config.yaml
num_hidden_layers: 9
hidden_size: 384
n_experts: 128
experts_per_token: 8
d_expert: 96
d_shared_expert: 0
hidden_act: "xielu"
moe_layers: [1, 3, 5, 7]
router_score: "sigmoid"
normalize_top_k: true
routed_scale: 1.0
balance_loss: 0.00404
balance_bias: false
n_groups: 8
groups_per_token: 2
init_std_router: 0.0131
lr_router: 0.000551
vocab_size: 16384
norm: "rmsnorm"
norm_eps: 1e-06
tie_word_embeddings: "early"
optimizer: "adamw"
learning_rate: 0.00112
beta1: 0.9
beta2: 0.95
batch_tokens: 32768
max_seq_len: 256
train_tokens: 267300000
max_steps: 8158
dataset: "wikipedia_en"
Below are experts of layer 3 (counted from 0) of a mixture-of-experts language model. Rows are named router (the router's row for the expert) and show model dimensions 64-127. Each number is 128 + 32 x the weight over its row's rms, rounded and kept within 0 to 255. Numbers have three digits each.
After each expert's rows: a language model's description of what the expert responds to. This comes from a sample of Wikipedia text that the model never trained on.

# expert 17
router:130107125117132156146072127117083164136135107116139107067186089088121099137123114142104162148137134142118111108144139126075158139222188142185097107170096140107037142112101122140087161203095078
Description: Everyday concrete or domain nouns after the, a or his, such as head, home, football, engine, heart, plus genre and occupation values in infoboxes.

# expert 18
router:103169116122159074103070111120178135121076085079142130072146075121108079173143083137090151136114143138108153128185112133121119184128143118136128138229085102137033094089062125080063108164090157
Description: Years, nationalities and competition words in sports and film text and tables, such as 2016, football, World Cup, French.

# expert 39
router:125089090157178157172037130096118113116120148118172068068188131139104126120120099139156169141111149180112122117109122173105123146109213151126176100162163183133075131054123124090147160104143135
Description: Subject pronouns like he, she, it, they starting clauses, plus table cell separators after numbers in stats tables.

# expert 57
router:129178120153060137127088116156151108101107069072132088117211086115113140193101134177068137076083121088123139102167177075141138073122130068124162126142150088096121142140077129152096133139148119
Description: Inner or final syllable pieces of names and words, such as ar, y, le, que, har in Siddharth, collar, École, plaque.

# expert 56
router:119128108174048184149086149095157094127095095121142155085207096146131092166121107139115189109105139120116199109118112114151136145125145101129139094164134083139109102137121109112161109152126107
Description: Single letters and short pieces inside foreign names, often Slavic, such as k, j, v, ij, as in L-j-ubljana, Ir-v-ine.

# expert 48
router:148100127142130116103119130097098096099112085119146095095151137152117072145134120155129129125124166113120153125121106102115154132154181156140147167126119178105096084130105133109196134193128141
Description: Periods ending sentences or fused word-endings (s., ed., ing.), plus numbered list points and initials like G., 8.

# expert 36
router:150130063135158093136190098110131133099150118078165113112154113099106140138079082143095094149105113093110144108108045154105122095080117133145093110172116110112080139129132124094115128186127108
Description: Starting or early pieces of surnames and place names, like Sch, Mc, Van, Th-ier-ry, plus direction words western, northern.

# expert 38
router:111122103165162125166094082128127145056150028081133125117197112168122141170119092128121116129159089090072129120183136068050145127122115153143116102138129173135077104140065128149168136126077132
Description: Institutional nouns after a modifier, such as School, League, Council, County, plus place or name endings like Hudd-ers-field, Day-ton-a.

# expert 50
router:159106082121124128149110095127149112133161085142121160088192154118082128182121122179093130142172126111136180106165119049143137117133099112124123123117081101121106143100122142067136107122112162
Description: Final or middle syllables of names and unusual words, such as le, pe, que, el, as in Pom-pe-ii, ar-pe-ggios.

# expert 4
router:155122134128150151151125075083090108114098130119149080079169165178114148134102109107082187106151155096084179091141068094095093165128180121108158153179144105171079112125115138133061119159139165
Description: Mid-word syllables such as ro, oth, oc inside names and words (Barros, McElroen, clothing), plus ordinals in "19th century", "US", "war", "for".

# expert 24
router:114206118140126051122075109146154148077099094093165120106203098131087144140097135130085148126132100149117124108167159114114126122059145135109144152139136114134049078078061108098120109138094113
Description: Years and place-name second words in sports and biography text, such as York after New, Carolina, San Antonio, 2013.

# expert 58
router:132141030135143085127118100174121144131124058132130131091224122097095109146100171099098094125131147124094103095119134114130148127082149108123116113139159137126089141108111127071154117116102103
Description: Markdown table divider rows (|---|---|---|) under header rows, plus word-final pieces such as ing, ia, ine, ley, ence.

# expert 49
router:146132101101123131082109043138099144122106133091159114100148157108118140131137079059148149177137131118102160088134070130077158093097180098134118170137122158068130135124116148069124182115152145
Description: Single capital letters or capitals after quotes, brackets or heading marks beginning names or words, such as "S, ==C, (M, plus "il" in Marilyn.

# expert 59
router:178120118130096137049133153111106130164097074096137135070198129172105123184090154138081131121133185058132139089117125158096130123124166129132105113116126058118119139124119112045131149181073151
Description: Lowercase syllables inside foreign or unusual names, often Slavic, Norwegian or Indian, such as -ew- in Hewitt, -aw- in Wawrinka, -el-.

# expert 45
router:137172146162119215156107099035155125100052088121178137076114077088102066157096089122082157184120104081139087102131122160114134105107131175116144078161141140127117147050101163074175097131134125
Description: Opening or middle pieces of non-English surnames and names, such as K, Z, Sch, Han in Hanaway, Pan in Panjabi.

# expert 19
router:108130118130136135083116111109112125100125061194157080106245091169143105102091155162096143074094108112129147099074092132141117103073099117121117105116145139089119125091137152093115104180134140
Description: The conjunction "and" and word-final pieces carrying a comma, such as "marri-ed,", "city,", "ations,", plus with, that, semicolons.

# expert 46
router:141146134139107150173100127056099139078086068097183122076173070086107105127154073146152136122123119093137087115139125218128138177063163131117130040148146170155087161050095150126127116131138104
Description: Single vowel pieces inside foreign names (Chapecoense, Bordeaux, Hélio, Lhasa), and subject pronouns he, she, it, they opening clauses before was or had.

# expert 11
router:120149197135082141129120120144147151140028113188087099104179133142149123126101106133142132143140159135169200090129135143066120089093125111124091148142144107085106112111085171166125102165095135
Description: Line breaks ending paragraphs or table rows, plus infobox field labels after a dash such as Length:, Height:, Kingdom:, Clade:.

# expert 21
router:131080050114134110141055078088129107154094083103128136109184144131100136150093128157086150154174110120147144097127133137095135195132131121163116157161089116114044167096094097109152132117126165
Description: Common nouns after the or a in sports and arts text, such as football, coach, film, story, plus player first names in tables.

# expert 53
router:170173096095118129090109067101158136134119127091144063127226134125120155170108113047116152134143134118089135102130100127089138032057149108128113125148142196120125116132103129065144145179127131
Description: A capital letter right after a line start, hyphen, quote, parenthesis or heading marks, as in ==S, -M, "E, (P.

# expert 61
router:132146149148107122107068159087115149133082140079116147151145107118113093130134141132132134080088144109123156093119083116095168184162149187135143170139143089132102110072106130112198146182130102
Description: Pieces of Indian and other South Asian names and transliterations, such as Vishw-ak-osh, Pur-ush-an, Raj-k-umar, plus Devanagari and Bengali byte pieces.

# expert 42
router:162153047139135094134168088144121139121154112120182139114210157146115135147111138151099135180102153118133080098106072090099102149114142131121141089130137099123111140060089142142147169183125160
Description: Inner pieces of rare or foreign words, taxa and places (E-rit-rea, Py-ram-idellidae), plus adjectives like private, civil, common.

# expert 31
router:131117112152155096140083149135179109133110090120168112110160086171108145168124140119117141163132175076126143117096104146109116126077161127111127117164032170145109170135151157088152113140159141
Description: Pipe separators between numbers or names in stats and results tables, section heading marks like == and ===, plus and, that, which.

# expert 44
router:111125117108128124120117090090120139088163114133208132124195135171120149151116087125146114185104125132130112066133169105121105163156161117193151106146130179130116118156122146144143112134135136
Description: Word-internal pieces like ion, ate, ors, ik and organization nouns such as Ministry, Office, Centre, Development, plus pronouns she and it.

# expert 10
router:122152095141116114154032114153076139184153101084138100118160097166085146191110086139124156165103118107076124055130111069106188113155129135134137093116112104078060139074093122088101121125146088
Description: Word-final pieces like an, ur, ian in place and publication names (Busan, Guanaja, Guardian), plus war, per, career, marriage, professor.

# expert 16
router:146109092140113190126085156109149137156110068130139103114255074133120110096104128119115148124134163153116175073106097126114129065107113100105153116101136174080093163135122137074102118177114129
Description: Coordinating "and", "&", "or", and commas or semicolons ending words in lists and clauses (structures, Simon & Schuster, playwright, novelist).